config.yaml
experts_per_token: 2
activation: "gelu"
balance_bias: true
lr_router: 0.000708
attn_scale: 0.0884
tie_embeddings: false
init_std_qkv: 0.0271
init_std_o: 0.0271
lr: 0.00471
grad_clip: 0.5
schedule: "wsd"
final_lr_fraction: 0.0
doc_mask: true
dataset: "wikipedia_en"
Below are experts of layer 4 (counted from 0) of a mixture-of-experts language model. Rows are named router (the router's row for the expert), up (a neuron's input weights, with its number) and show model dimensions 192-255. Each number is 50 + 12 x the weight over its row's rms, rounded and kept within 0 to 99.
After each expert's rows: "mostly gets" lists some tokens that are sent to it at least half of the time. This comes from a sample of Wikipedia text that the model never trained on.

# expert 26
router:45 37 43 58 58 30 27 52 61 29 53 45 57 34 49 46 54 46 83 35 57 58 74 55 49 40 51 27 34 59 41 54 51 66 51 53 47 68 42 54 49 48 27 66 59 47 54 51 44 40 52 38 36 63 33 55 36 63 40 71 50 29 77 47
up0:58 37 52 38 33 35 53 60 69 38 64 39 55 40 32 41 47 61 50 33 50 56 59 40 61 50 64 55 35 63 50 55 63 34 36 53 48 52 67 59 45 37 25 52 27 48 52 79 45 43 63 61 46 49 43 58 47 47 65 71 33 47 46 65
up1:54 47 49 61 67 65 79 41 69 47 29 48 53 63 40 27 50 41 68 50 51 34 60 36 56 47 40 68 49 57 21 47 60 54 62 38 58 51 57 60 37 65 28 50 63 51 45 55 31 50 56 39 59 48 43 62 50 65 71 51 66 44 48 63
up2:43 58 48 39 58 47 57 42 38 42 48 52 59 43 35 58 45 43 55 68 35 54 61 39 55 54 42 36 46 43 41 74 33 62 46 50 58 59 33 56 44 55 64 48 61 54 34 54 69 46 46 74 42 51 19 57 51 62 41 70 36 62 43 58
up3:65 21 65 59 59 51 46 58 49 34 31 67 34 34 51 48 36 63 56 45 44 47 67 50 54 46 51 56 40 45 53 34 47 57 28 55 45 29 58 61 51 38 40 45 36 37 50 34 62 48 72 42 56 44 26 49 66 59 21 51 43 48 56 45
up4:50 52 38 35 40 40 34 67 51 44 62 61 43 60 50 46 53 54 56 63 63 71 67 43 43 57 52 43 47 55 47 63 45 48 52 62 46 59 59 57 45 61 60 59 51 44 38 38 50 43 39 41 49 52 37 57 62 62 61 63 56 39 69 50
up5:69 55 69 70 58 33 25 54 57 33 60 58 35 46 44 70 51 59 43 64 52 70 44 59 41 39 57 52 49 37 62 47 66 36 59 58 52 56 45 33 61 50 66 65 47 65 49 39 33 48 29 55 38 64 56 49 39 78 70 49 40 48 59 53
up6:41 52 38 52 40 52 57 45 46 61 74 32 49 65 57 34 28 51 72 54 48 43 59 51 44 66 54 33 50 70 47 70 60 60 38 42 39 42 48 38 35 39 56 38 46 45 56 65 52 59 39 41 49 75 50 41 38 36 48 44 53 69 64 33
up7:58 39 48 65 45 78 44 58 43 48 47 39 46 36 24 57 43 63 39 53 54 58 57 55 51 47 43 39 67 76 50 54 53 66 31 34 51 41 35 50 57 59 44 44 50 46 28 51 42 71 73 55 28 35 45 52 47 62 30 50 49 37 41 39
up8:44 30 53 39 46 50 53 56 59 58 45 34 64 38 36 44 58 52 28 49 43 66 59 50 50 57 49 81 49 48 53 52 34 47 41 16 53 47 47 28 39 30 35 48 65 53 40 83 22 50 37 45 30 76 64 46 44 45 37 52 41 48 55 75
up9:52 16 67 53 26 67 58 64 46 63 42 38 52 43 47 48 52 41 40 24 50 41 45 56 40 41 47 49 23 44 76 33 76 42 70 40 56 64 54 22 46 49 40 58 31 38 29 57 55 41 47 38 36 34 47 68 54 46 64 53 59 25 53 48
up10:61 62 66 35 52 43 70 44 53 56 78 33 36 75 46 62 47 55 68 63 61 57 33 31 48 48 50 39 71 47 40 49 37 52 68 47 56 32 68 59 34 45 45 56 47 40 38 78 42 43 44 50 43 43 30 45 32 28 56 46 58 66 70 44
up11:44 37 44 48 37 39 53 49 65 64 53 62 58 36 31 60 44 52 35 62 49 45 51 47 40 56 34 61 42 59 70 85 44 30 62 46 63 73 60 54 48 40 54 24 31 73 57 34 39 51 45 70 61 45 53 68 54 49 77 49 28 44 48 47
mostly gets: " they", " he", " who", " They", " she", " These"

# expert 16
router:43 57 40 55 61 32 47 55 63 41 55 66 54 45 43 56 47 37 47 58 61 48 82 65 49 47 49 33 56 33 46 54 67 48 57 64 54 61 32 46 71 42 38 53 39 51 42 49 40 46 41 60 40 56 53 60 45 55 39 55 41 39 54 51
up0:42 59 43 48 33 27 43 38 43 54 48 36 73 18 55 55 34 58 42 54 43 34 84 69 26 64 42 40 52 52 54 76 45 57 58 51 58 66 52 34 65 49 50 42 50 45 45 17 32 81 51 59 59 62 51 62 43 34 52 58 48 56 45 52
up1:47 78 66 26 43 59 40 68 53 32 24 49 43 38 57 46 43 46 31 53 58 78 60 44 36 49 52 42 44 38 53 36 58 42 53 61 39 44 46 59 54 43 50 62 45 69 69 50 46 44 53 58 66 63 50 53 43 39 64 66 52 63 48 38
up2:31 46 72 72 72 62 52 34 43 53 14 46 48 42 45 58 69 37 73 66 40 42 50 49 75 52 34 39 44 51 49 47 67 46 41 50 48 35 35 43 11 47 82 31 41 40 56 46 53 52 51 59 51 52 54 35 69 46 30 56 30 68 33 42
up3:47 74 51 56 36 45 53 46 72 66 46 50 54 31 62 45 63 63 36 49 54 48 51 60 59 36 37 51 44 62 49 43 20 61 44 47 39 49 31 57 51 50 52 59 53 43 27 80 50 58 62 57 39 41 55 54 57 51 49 40 47 64 30 54
up4:36 33 50 52 63 20 50 42 55 49 66 51 56 35 34 41 42 31 53 68 45 52 61 78 50 39 57 60 55 62 63 42 64 41 44 67 43 28 43 46 25 61 52 43 58 51 58 44 20 33 43 57 29 66 65 52 47 56 56 46 70 44 38 52
up5:55 59 46 45 66 63 51 45 65 40 41 50 61 65 29 74 58 55 39 67 64 46 64 30 57 49 48 60 51 58 67 53 51 57 40 47 41 49 42 41 56 51 65 46 74 48 45 47 59 57 67 42 61 22 54 47 49 47 64 51 31 43 46 60
up6:33 62 23 44 40 66 39 52 43 43 53 39 44 56 45 53 36 59 49 53 37 74 47 60 47 72 31 39 51 48 41 56 55 53 29 61 50 45 77 66 70 61 53 50 43 49 50 51 49 43 35 50 60 49 51 42 29 58 35 43 60 31 56 51
up7:42 37 55 44 46 48 36 52 47 29 54 48 39 33 41 69 63 47 41 44 63 50 38 50 38 47 63 48 36 56 39 61 66 59 56 51 42 48 63 57 45 74 38 36 27 58 46 72 35 63 56 49 33 43 43 52 33 77 41 40 60 44 49 44
up8:46 45 42 55 39 53 41 63 61 47 49 66 48 38 51 57 52 42 33 47 64 49 58 58 44 37 56 46 50 48 33 56 42 51 25 32 44 64 55 55 35 51 55 70 60 37 60 74 63 46 59 56 46 42 47 43 44 42 56 54 53 39 48 62
up9:43 64 59 42 69 55 53 54 49 31 44 49 32 38 46 55 73 50 53 64 49 45 47 65 55 46 66 80 64 57 41 49 82 51 60 56 45 38 61 30 46 58 77 65 57 56 46 48 43 56 55 42 64 32 42 47 70 50 49 65 42 44 50 56
up10:56 40 32 36 38 57 70 60 51 59 48 89 44 48 38 61 37 46 72 59 58 39 50 28 34 68 64 31 54 47 51 51 46 51 33 31 46 49 47 52 57 58 62 42 39 72 39 49 67 45 46 40 45 61 27 58 44 43 48 43 65 44 62 57
up11:48 67 67 76 57 36 58 56 71 44 62 26 54 39 34 33 52 25 38 19 36 46 68 38 55 65 60 45 45 53 55 60 53 42 62 58 65 55 59 38 57 56 53 44 46 53 42 55 45 46 39 46 65 54 55 48 48 51 73 36 36 51 46 37
mostly gets: " death", " life", " way", " system", " war", " service"

# expert 2
router:33 69 47 43 57 47 32 55 53 32 62 56 61 45 19 31 46 41 79 40 49 79 64 52 50 29 49 32 56 34 30 58 63 54 43 65 67 71 51 51 52 31 46 55 36 64 49 42 34 53 55 70 30 67 43 58 36 72 38 50 53 45 63 56
up0:60 41 45 59 43 50 54 40 41 55 51 57 39 65 61 48 35 40 41 38 40 40 51 75 39 55 69 65 52 45 54 54 42 66 66 56 53 61 51 63 55 51 45 64 56 41 52 88 60 58 63 42 45 60 51 48 55 52 52 39 53 53 36 62
up1:60 43 57 61 58 50 63 56 66 38 48 44 47 60 46 49 34 48 43 44 51 68 72 58 40 27 47 61 65 47 41 41 36 37 55 48 50 39 52 43 37 56 51 56 40 57 53 55 42 68 47 44 16 72 55 52 40 39 51 55 58 61 47 60
up2:57 54 69 37 51 43 49 66 50 31 68 35 55 46 40 37 45 62 45 43 35 39 36 48 57 58 42 51 59 48 37 69 55 34 42 56 54 51 56 48 62 67 37 38 39 60 42 56 29 43 42 55 64 54 46 51 28 53 36 55 27 53 64 45
up3:61 35 63 50 62 55 65 37 37 39 39 72 61 27 55 87 38 44 28 26 39 60 36 66 38 41 62 57 31 36 72 60 43 49 29 69 64 43 38 46 39 42 60 40 37 41 37 54 53 50 34 49 49 54 38 36 56 46 43 51 41 43 44 55
up4:41 70 64 58 42 41 45 45 47 28 69 40 70 33 50 63 59 45 55 67 50 69 37 50 53 49 48 47 73 51 73 63 43 71 62 55 50 66 58 36 22 38 46 58 48 85 57 53 37 60 48 30 55 56 51 44 34 54 42 43 52 50 42 43
up5:46 51 46 44 55 65 47 43 40 60 41 44 45 43 38 37 60 35 33 48 52 66 47 51 40 49 39 42 53 77 39 52 47 72 57 45 54 59 39 50 33 48 53 40 48 48 53 33 43 51 51 59 53 19 39 52 61 87 64 50 54 50 58 38
up6:39 52 65 71 64 48 46 54 36 64 45 55 45 55 55 50 44 48 31 63 59 57 85 34 41 61 48 55 42 49 64 59 34 63 40 55 39 62 59 59 44 48 40 60 62 38 52 67 59 29 42 52 22 60 50 50 41 65 43 46 54 48 46 51
up7:27 48 55 44 65 52 66 56 67 33 35 56 61 48 31 39 56 37 61 57 62 19 28 74 52 42 61 71 68 57 46 63 61 62 40 75 54 53 47 58 41 55 59 55 37 36 54 54 36 53 41 50 62 60 39 42 66 42 59 44 53 66 50 49
up8:58 33 52 38 61 46 46 73 53 50 54 34 49 56 42 55 46 54 72 40 59 36 48 55 52 62 52 43 62 57 40 61 46 45 31 63 38 76 48 57 64 32 48 34 55 66 65 63 48 41 36 55 42 54 50 43 70 57 53 42 47 64 36 50
up9:43 55 60 59 42 64 53 49 72 49 43 37 62 31 50 44 44 58 50 37 55 56 68 49 56 48 49 61 52 65 50 40 43 52 44 38 59 46 41 57 47 70 57 47 32 57 43 35 41 36 47 65 27 69 38 67 37 48 54 43 58 64 65 46
up10:29 56 65 47 49 52 49 25 41 37 58 42 44 47 76 37 52 49 57 55 49 55 53 49 60 35 57 55 53 50 38 48 62 69 63 53 30 65 58 43 34 65 63 46 54 70 53 46 45 45 64 48 46 42 34 52 55 39 58 43 50 59 72 36
up11:66 14 37 67 67 52 52 30 40 40 40 25 65 59 55 37 61 52 67 70 43 66 42 42 43 40 57 67 40 46 46 55 64 49 64 42 43 45 51 12 55 55 39 30 42 49 45 36 54 49 38 34 50 53 45 26 37 40 40 56 12 44 56 33
mostly gets: " the", " his", " her", " their", " its", "The"

# expert 13
router:51 46 49 57 59 39 47 64 51 40 66 55 55 53 59 40 35 59 70 51 37 55 60 48 38 43 54 20 44 45 41 51 57 43 60 70 45 57 51 50 49 41 49 53 50 49 24 70 43 49 43 23 47 70 49 45 53 58 47 53 29 41 69 45
up0:36 54 42 59 59 50 38 58 53 60 69 50 43 40 49 44 33 48 46 58 30 72 58 33 35 66 26 43 47 40 39 57 57 56 34 51 32 50 45 52 47 42 77 57 55 48 30 65 33 50 44 48 47 77 40 17 64 41 38 50 29 27 45 42
up1:50 43 43 54 50 42 56 32 42 47 48 66 52 49 51 52 47 53 42 63 46 40 52 34 49 47 63 15 50 44 66 52 65 45 52 60 70 51 54 54 42 36 60 44 30 64 39 71 54 41 31 22 53 59 51 30 64 34 22 46 39 48 57 52
up2:60 43 37 52 59 44 58 42 56 55 21 50 47 67 44 74 51 50 57 85 59 39 48 63 34 64 31 38 39 64 41 33 56 35 63 40 62 56 58 59 76 49 52 58 40 55 34 79 51 42 38 46 50 60 42 61 31 42 52 64 55 26 45 47
up3:66 29 56 87 42 55 38 59 40 58 48 55 64 39 54 37 55 48 38 54 48 45 56 21 36 48 45 47 49 48 58 58 44 36 61 42 56 41 54 54 42 60 51 51 29 53 30 36 47 53 52 60 63 54 45 43 33 56 51 50 65 20 57 60
up4:49 54 52 39 63 54 33 38 81 69 42 75 50 68 61 60 40 38 53 44 54 67 40 53 60 48 68 23 67 62 67 73 41 52 33 55 44 42 42 39 67 48 54 55 43 48 47 31 31 46 39 47 58 67 64 50 26 54 25 21 45 37 44 50
up5:69 41 51 37 48 44 61 51 32 59 61 48 55 48 75 30 54 48 49 43 48 59 51 62 36 58 37 70 51 64 48 50 58 62 46 60 60 65 51 63 45 37 27 40 32 35 39 76 61 42 49 41 55 62 36 57 61 64 35 61 60 46 66 54
up6:76 62 49 56 58 50 60 44 52 48 40 43 56 43 34 44 44 65 61 63 50 36 39 43 48 50 51 43 60 52 35 69 47 37 61 61 44 67 81 50 31 56 40 62 52 39 53 39 51 29 40 52 38 52 26 52 33 68 65 56 42 48 32 43
up7:50 37 32 45 59 66 56 21 59 45 37 46 58 46 41 58 46 43 26 66 61 60 37 30 34 67 57 60 25 54 61 58 63 51 67 37 64 56 45 42 63 57 34 42 66 61 58 24 47 43 40 52 29 55 55 29 57 49 69 48 57 45 71 58
up8:52 61 61 44 58 44 40 52 48 58 47 48 34 55 31 42 68 72 40 33 64 64 54 44 47 54 60 55 42 24 46 63 43 45 38 65 36 77 58 59 46 32 60 45 36 21 53 45 67 63 47 54 36 53 36 38 53 43 49 63 41 58 42 65
up9:56 67 63 48 38 32 44 33 44 59 49 65 43 77 66 62 45 56 73 70 52 59 50 34 51 47 37 53 37 37 41 42 51 45 59 43 68 56 30 46 47 46 44 36 55 70 38 45 57 40 75 48 42 70 44 69 44 75 46 65 42 51 48 42
up10:51 50 44 57 70 71 52 65 49 47 64 59 51 60 30 48 52 21 30 52 28 59 43 60 36 62 51 34 44 35 62 60 54 38 32 73 67 53 42 59 57 37 47 32 50 41 62 71 50 55 54 56 60 36 57 64 50 45 70 25 52 40 57 62
up11:47 39 57 74 69 44 59 50 35 43 41 56 34 48 69 63 49 71 48 75 42 65 34 52 53 51 76 41 38 50 42 32 38 35 47 44 56 32 31 31 55 47 50 70 64 50 46 67 54 46 52 59 49 76 54 37 28 39 52 44 50 40 57 37
mostly gets: "ó", "á", "ș", "ă", "é", "io"

# expert 23
router:05 74 51 62 75 20 31 62 59 27 51 53 75 35 30 54 61 29 52 49 60 62 73 57 57 46 51 16 46 33 52 53 54 54 55 74 65 66 53 51 48 49 54 60 41 48 36 33 40 45 49 66 38 64 51 61 58 66 50 62 40 48 56 48
up32:53 57 31 51 54 41 56 49 70 69 55 41 57 54 45 55 39 40 52 57 58 54 55 42 50 57 74 58 46 59 43 33 56 46 45 38 61 68 56 59 49 47 56 53 35 36 39 60 55 63 62 68 46 38 53 27 40 47 65 48 48 47 73 49
up33:53 49 52 46 51 48 71 72 61 50 46 30 22 38 37 56 45 43 61 56 52 51 50 36 50 48 56 35 51 47 40 62 35 52 37 59 59 23 43 44 24 46 62 54 73 55 27 60 43 36 48 38 52 64 44 43 51 47 58 53 50 48 48 51
up34:27 54 47 55 37 42 33 49 60 40 60 61 45 36 37 72 39 65 60 57 58 58 55 37 43 35 64 38 46 55 36 40 55 43 49 47 48 33 50 55 33 49 45 44 60 59 44 62 85 50 59 45 16 54 60 54 35 53 49 55 36 52 48 46
up35:31 61 55 42 45 58 29 74 66 52 46 30 54 35 33 77 43 41 53 62 51 41 71 46 75 30 51 51 53 36 68 26 52 46 46 42 32 67 48 61 60 39 55 21 35 43 58 58 55 31 66 54 43 49 25 39 62 63 46 44 60 36 58 44
up36:47 37 43 53 59 29 58 51 22 24 40 34 65 42 33 62 49 46 67 55 33 38 59 72 57 41 56 47 70 51 54 71 59 63 56 55 39 68 54 43 49 67 39 33 46 72 42 55 52 58 61 74 46 45 55 63 48 41 62 52 72 75 40 54
up37:44 43 53 49 66 61 54 76 53 76 43 38 48 44 39 37 58 46 57 53 50 63 49 31 42 47 56 52 63 47 47 69 40 68 49 36 59 54 63 39 21 48 77 42 60 55 54 62 46 38 37 40 54 35 52 37 58 58 57 39 57 74 53 36
up38:61 49 22 26 57 34 46 52 41 46 57 64 44 65 53 62 20 59 55 62 30 52 42 42 50 51 43 24 55 69 54 74 30 59 50 53 48 46 55 54 70 44 59 62 38 52 57 48 48 47 68 53 41 59 64 42 40 47 68 51 55 57 61 49
up39:59 52 50 61 52 33 22 38 54 37 54 51 63 48 38 26 20 68 56 42 65 52 33 46 33 45 62 54 47 54 47 50 48 70 53 23 40 47 68 49 58 61 34 62 47 50 28 55 48 49 22 55 58 42 65 64 42 41 56 53 54 50 31 53
up40:27 38 52 40 47 43 69 46 30 35 44 56 49 42 46 65 41 39 38 73 59 57 50 36 46 63 59 41 53 42 58 69 47 42 50 69 55 53 58 61 49 38 32 70 34 48 55 69 56 46 50 37 30 47 58 47 34 49 38 47 49 24 51 55
up41:40 73 53 36 47 29 68 54 52 23 38 26 50 43 57 38 25 49 22 31 46 57 64 39 53 54 59 52 48 46 74 42 48 75 37 50 41 40 57 54 35 48 69 47 53 46 52 45 43 60 53 39 52 38 41 59 64 42 63 58 61 46 76 44
up42:45 27 60 73 53 70 33 59 54 62 65 62 55 31 47 30 52 49 29 62 55 77 49 29 44 47 53 48 30 55 53 36 52 46 60 59 62 69 62 38 49 39 38 39 27 41 37 42 56 66 59 57 46 51 57 50 62 44 48 36 66 24 56 48
up43:46 45 49 38 51 61 40 43 63 54 34 41 29 46 60 66 41 44 38 34 45 58 60 69 41 42 50 39 44 52 65 48 53 56 34 66 73 47 72 52 44 37 66 41 45 40 48 40 49 50 67 65 53 46 37 35 56 51 30 24 49 49 54 47
mostly gets: " would", " can", " may", " will", " could", " his"

# expert 24
router:34 50 42 50 70 29 30 62 71 37 59 50 56 50 44 50 51 38 80 47 66 59 52 47 64 32 69 33 38 51 51 44 47 45 54 60 62 70 43 54 48 49 42 50 47 47 46 41 38 54 55 47 38 54 42 54 43 48 58 65 49 38 51 57
up0:37 38 47 50 72 36 48 43 58 42 44 56 64 55 51 32 55 80 59 53 53 58 49 44 74 49 64 63 56 69 41 54 42 55 38 24 50 38 26 39 58 45 48 83 58 38 37 49 55 23 42 57 27 53 61 32 20 35 53 74 78 54 49 57
up1:64 16 73 42 46 39 51 66 62 46 47 60 38 56 57 38 45 54 53 47 47 46 32 31 71 51 58 55 63 39 46 52 45 52 74 43 62 29 55 52 51 38 56 52 47 42 49 58 60 36 65 44 58 34 33 40 61 42 52 44 63 53 29 52
up2:35 52 46 26 45 42 48 47 54 51 52 79 57 51 36 53 39 42 67 63 50 61 51 48 48 57 72 90 43 45 60 41 44 86 59 46 38 62 33 55 37 62 70 41 77 25 49 50 32 30 46 42 43 29 40 44 70 64 37 54 46 48 31 43
up3:57 35 45 68 57 43 63 45 75 57 56 62 49 63 34 67 51 51 48 52 44 58 56 61 46 41 60 35 56 29 41 46 41 34 32 52 63 57 67 63 54 42 57 47 57 51 41 26 28 69 45 66 39 45 48 40 39 36 48 46 53 63 40 67
up4:36 41 32 50 33 41 40 37 32 49 56 69 51 70 17 61 73 47 69 44 51 61 49 40 46 53 48 31 44 64 40 49 41 53 38 26 74 67 47 89 40 51 66 51 77 25 75 22 50 57 81 84 56 60 38 38 41 56 80 46 36 53 61 50
up5:33 37 46 28 33 40 49 57 68 60 52 74 50 37 64 48 57 69 68 62 47 36 45 54 45 38 53 57 37 68 50 61 51 44 53 61 63 35 47 56 58 44 56 42 54 61 68 64 34 69 57 45 25 46 38 32 43 62 61 23 60 35 32 45
up6:50 38 41 59 33 52 44 48 56 42 52 62 37 48 52 48 58 64 62 26 58 65 53 58 50 41 49 20 32 50 66 41 54 27 42 65 40 39 44 68 69 47 43 56 54 37 62 46 56 49 60 51 45 56 55 59 56 41 61 68 43 41 38 46
up7:51 74 46 41 56 45 57 42 34 50 53 49 18 72 35 55 88 49 49 43 33 58 43 41 48 54 54 53 65 55 57 33 37 60 46 68 59 75 47 44 52 41 31 29 71 40 32 51 62 45 33 53 37 56 55 66 49 59 41 28 41 49 47 62
up8:40 39 43 57 45 38 50 46 57 76 37 41 60 57 35 45 36 49 41 66 56 26 57 34 34 48 72 42 68 52 61 46 50 55 39 61 39 65 88 61 71 33 44 39 25 39 34 52 50 50 49 64 31 53 41 45 39 48 41 42 71 33 49 77
up9:47 58 63 64 37 38 46 41 65 41 54 71 50 71 61 41 48 37 60 52 47 50 54 38 42 56 44 35 47 38 60 61 72 36 39 69 35 63 44 73 42 57 80 56 37 71 35 38 34 65 61 69 11 66 50 59 68 72 35 38 49 41 53 72
up10:48 46 46 45 59 59 43 86 76 34 53 50 78 60 50 50 68 53 60 62 69 40 66 43 62 50 64 59 48 68 64 55 39 62 64 48 46 40 50 24 37 37 56 52 53 55 52 76 56 55 42 46 53 53 49 46 46 47 41 64 36 53 49 50
up11:63 47 54 54 19 31 38 47 46 33 43 50 42 62 43 47 54 59 52 45 52 54 30 49 59 40 58 28 41 58 47 53 30 25 56 55 64 58 52 45 37 67 54 52 25 72 49 41 37 43 77 35 52 48 63 56 45 47 55 72 57 25 64 69
mostly gets: " such", " some", " became", " well", " known", " available"

# expert 20
router:38 64 43 44 61 37 38 62 62 30 42 53 58 19 61 50 64 25 43 64 67 58 85 57 60 33 50 48 49 13 35 57 64 42 50 59 49 59 42 40 52 53 38 43 64 40 33 51 50 65 53 33 32 69 47 56 53 60 43 53 53 37 61 40
up0:55 35 48 50 42 63 32 48 44 52 40 52 47 51 50 34 55 27 68 32 48 62 55 51 57 45 68 63 52 53 61 55 60 54 31 49 59 66 50 55 44 53 58 55 47 34 45 39 47 47 44 58 56 57 52 55 69 59 50 73 67 35 63 47
up1:50 63 59 58 36 49 63 61 59 53 54 67 47 55 70 55 57 32 63 62 50 74 53 40 48 36 52 41 44 62 45 59 51 34 42 48 50 41 53 29 50 36 46 46 49 66 45 32 66 59 51 42 58 68 50 44 61 42 69 51 59 34 56 11
up2:46 42 53 70 57 37 60 61 28 57 45 40 60 45 53 39 47 52 56 59 56 57 63 84 50 50 61 38 57 42 52 76 51 32 46 37 53 65 68 43 57 61 36 69 52 42 43 39 41 52 45 59 42 46 25 57 48 54 34 49 53 41 55 64
up3:46 40 45 58 38 48 52 70 52 54 40 66 47 46 45 58 55 65 44 54 49 54 52 66 30 48 53 42 38 49 35 40 47 42 60 51 34 45 48 41 66 59 69 30 48 47 53 56 61 49 49 38 47 49 54 56 47 55 50 55 61 35 50 47
up4:56 44 62 42 40 42 49 53 58 55 37 69 39 63 47 30 67 32 72 52 58 77 38 52 46 30 59 48 39 43 34 53 52 51 40 37 50 33 47 51 54 59 59 68 57 52 61 50 56 43 63 57 62 52 45 53 37 49 39 33 37 57 66 58
up5:36 54 41 67 53 56 57 57 51 34 68 47 45 37 40 59 29 67 66 66 55 35 52 37 27 66 52 40 42 39 64 75 67 61 39 34 48 41 66 55 55 43 49 60 64 64 46 52 57 42 55 49 68 73 34 54 33 38 36 38 52 52 80 37
up6:65 53 51 22 55 29 45 49 34 33 38 62 44 44 44 57 50 34 59 41 49 48 48 54 44 48 49 51 41 42 33 45 40 38 44 61 61 48 54 50 63 35 63 45 37 76 22 56 41 47 51 29 54 62 51 51 50 58 38 17 45 42 67 50
up7:44 65 61 30 39 46 53 53 60 60 36 50 33 60 64 70 69 40 60 49 44 30 54 54 30 57 20 43 45 45 49 51 58 54 48 64 36 58 49 79 56 52 49 39 57 67 35 31 54 55 62 47 42 74 52 62 54 47 51 60 67 69 49 50
up8:48 51 40 47 39 55 55 42 52 61 41 44 49 13 59 54 60 40 28 68 40 72 71 45 43 56 48 53 43 51 65 54 62 74 36 33 61 53 51 51 44 63 59 69 67 39 37 54 57 50 61 69 39 55 27 43 42 69 47 42 54 51 66 43
up9:40 18 48 43 55 43 69 69 65 52 26 41 44 56 54 44 37 52 60 78 62 45 37 36 50 55 49 55 63 36 47 53 45 32 46 46 82 48 47 52 30 57 56 45 60 54 72 19 65 68 37 53 26 46 49 37 44 47 46 61 50 39 62 37
up10:41 76 44 58 64 61 55 46 54 58 35 61 42 52 73 69 46 38 52 45 70 66 74 60 45 42 50 68 47 43 32 50 57 69 28 35 21 35 44 33 58 25 56 46 65 34 60 50 70 51 85 27 56 66 46 49 63 51 42 49 51 36 57 40
up11:52 55 33 41 53 21 52 40 40 55 40 40 59 48 51 52 49 56 58 51 47 42 52 39 35 51 49 53 28 39 21 27 13 65 60 51 51 39 48 32 52 51 58 43 60 42 29 51 28 53 46 33 50 59 54 30 50 55 23 54 31 47 74 39
mostly gets: " Racing", " Stadium", "berg", "ić", "kov", " Arena"

# expert 11
router:43 67 38 51 71 16 49 59 67 45 68 56 49 49 46 65 50 33 76 42 58 56 77 56 58 39 53 32 42 37 47 30 45 66 52 74 58 57 48 40 57 52 40 65 40 41 56 48 51 55 47 46 46 55 20 44 37 71 46 65 35 45 51 59
up0:67 64 32 68 63 42 52 50 57 44 54 60 36 32 45 45 35 57 57 55 47 23 62 50 43 28 65 63 40 57 68 55 54 45 59 36 54 47 65 57 70 51 65 48 64 39 52 40 48 55 42 40 48 36 45 47 57 55 61 65 54 46 48 50
up1:65 60 36 46 42 55 33 46 34 57 62 46 38 49 53 57 39 55 45 45 53 66 56 40 54 47 68 10 53 76 65 54 41 60 49 49 52 58 44 46 46 26 69 36 37 42 36 64 41 34 48 36 56 61 32 35 40 45 58 62 57 60 37 66
up2:41 49 45 39 51 24 33 38 48 35 53 45 38 50 34 48 74 34 28 33 26 48 69 34 53 54 41 46 43 48 45 37 52 63 68 47 54 47 43 47 53 35 52 59 54 60 52 39 47 59 60 41 60 49 40 66 50 45 78 63 50 56 31 45
up3:41 35 50 48 60 40 31 80 67 61 55 51 36 66 53 47 53 52 65 55 57 80 31 54 48 34 59 48 47 57 55 37 44 40 49 60 69 45 62 47 38 50 51 60 46 49 61 60 45 28 47 28 32 64 45 39 29 61 59 51 31 49 53 42
up4:46 49 46 47 50 50 53 48 59 57 47 56 44 45 48 45 58 61 62 45 53 49 63 55 45 60 62 50 38 37 54 41 58 54 56 39 46 46 50 70 46 63 56 63 49 47 61 44 51 69 73 35 41 64 29 50 65 44 39 46 45 52 46 38
up5:45 55 54 56 40 34 57 61 46 41 48 57 50 47 50 42 52 31 39 65 56 60 66 43 40 58 62 40 48 43 51 32 59 57 49 35 59 60 57 44 63 59 55 42 43 37 50 51 34 57 45 51 58 52 44 38 52 68 62 54 68 67 33 65
up6:56 47 62 19 58 62 48 41 64 41 32 42 25 47 54 61 54 51 58 56 49 58 46 37 58 59 49 53 26 61 63 41 42 66 36 43 42 20 61 25 57 46 65 75 51 46 41 57 57 42 46 49 51 57 51 49 48 49 47 66 65 55 52 37
up7:46 47 47 39 62 60 47 28 58 32 47 52 28 47 47 44 48 57 33 61 46 41 47 33 40 45 61 47 39 50 66 29 62 46 35 65 51 64 49 44 75 48 78 69 40 40 53 40 34 45 20 42 49 48 54 63 47 46 14 50 51 42 60 32
up8:49 46 52 66 52 34 41 72 42 69 47 42 64 62 48 57 49 59 52 26 55 53 56 29 43 47 39 60 66 60 52 56 47 60 40 42 43 53 44 62 52 57 59 77 53 61 72 39 52 53 63 38 21 46 45 65 53 56 37 39 46 39 68 71
up9:30 66 43 42 40 48 44 46 38 51 58 58 39 54 46 43 71 20 40 48 44 55 61 36 57 51 58 61 57 53 59 42 66 57 62 55 67 61 27 24 38 35 49 42 57 41 56 68 40 64 63 55 52 69 68 56 55 47 33 58 61 50 47 53
up10:58 56 39 51 59 70 38 65 37 64 64 30 41 62 43 36 49 41 78 35 49 52 40 47 59 51 56 54 47 49 25 51 56 52 41 61 77 51 66 66 55 48 42 50 30 66 57 42 42 50 44 16 38 66 41 78 31 61 41 52 45 60 64 45
up11:39 55 51 42 54 52 47 48 51 50 40 39 68 55 51 54 32 22 75 57 34 50 46 58 73 49 52 56 60 46 44 44 62 54 67 41 47 38 57 48 36 52 58 41 42 44 49 63 51 78 62 59 49 52 53 37 43 48 47 36 45 50 54 60
mostly gets: " member", " Minister", " director", " player", " father", " man"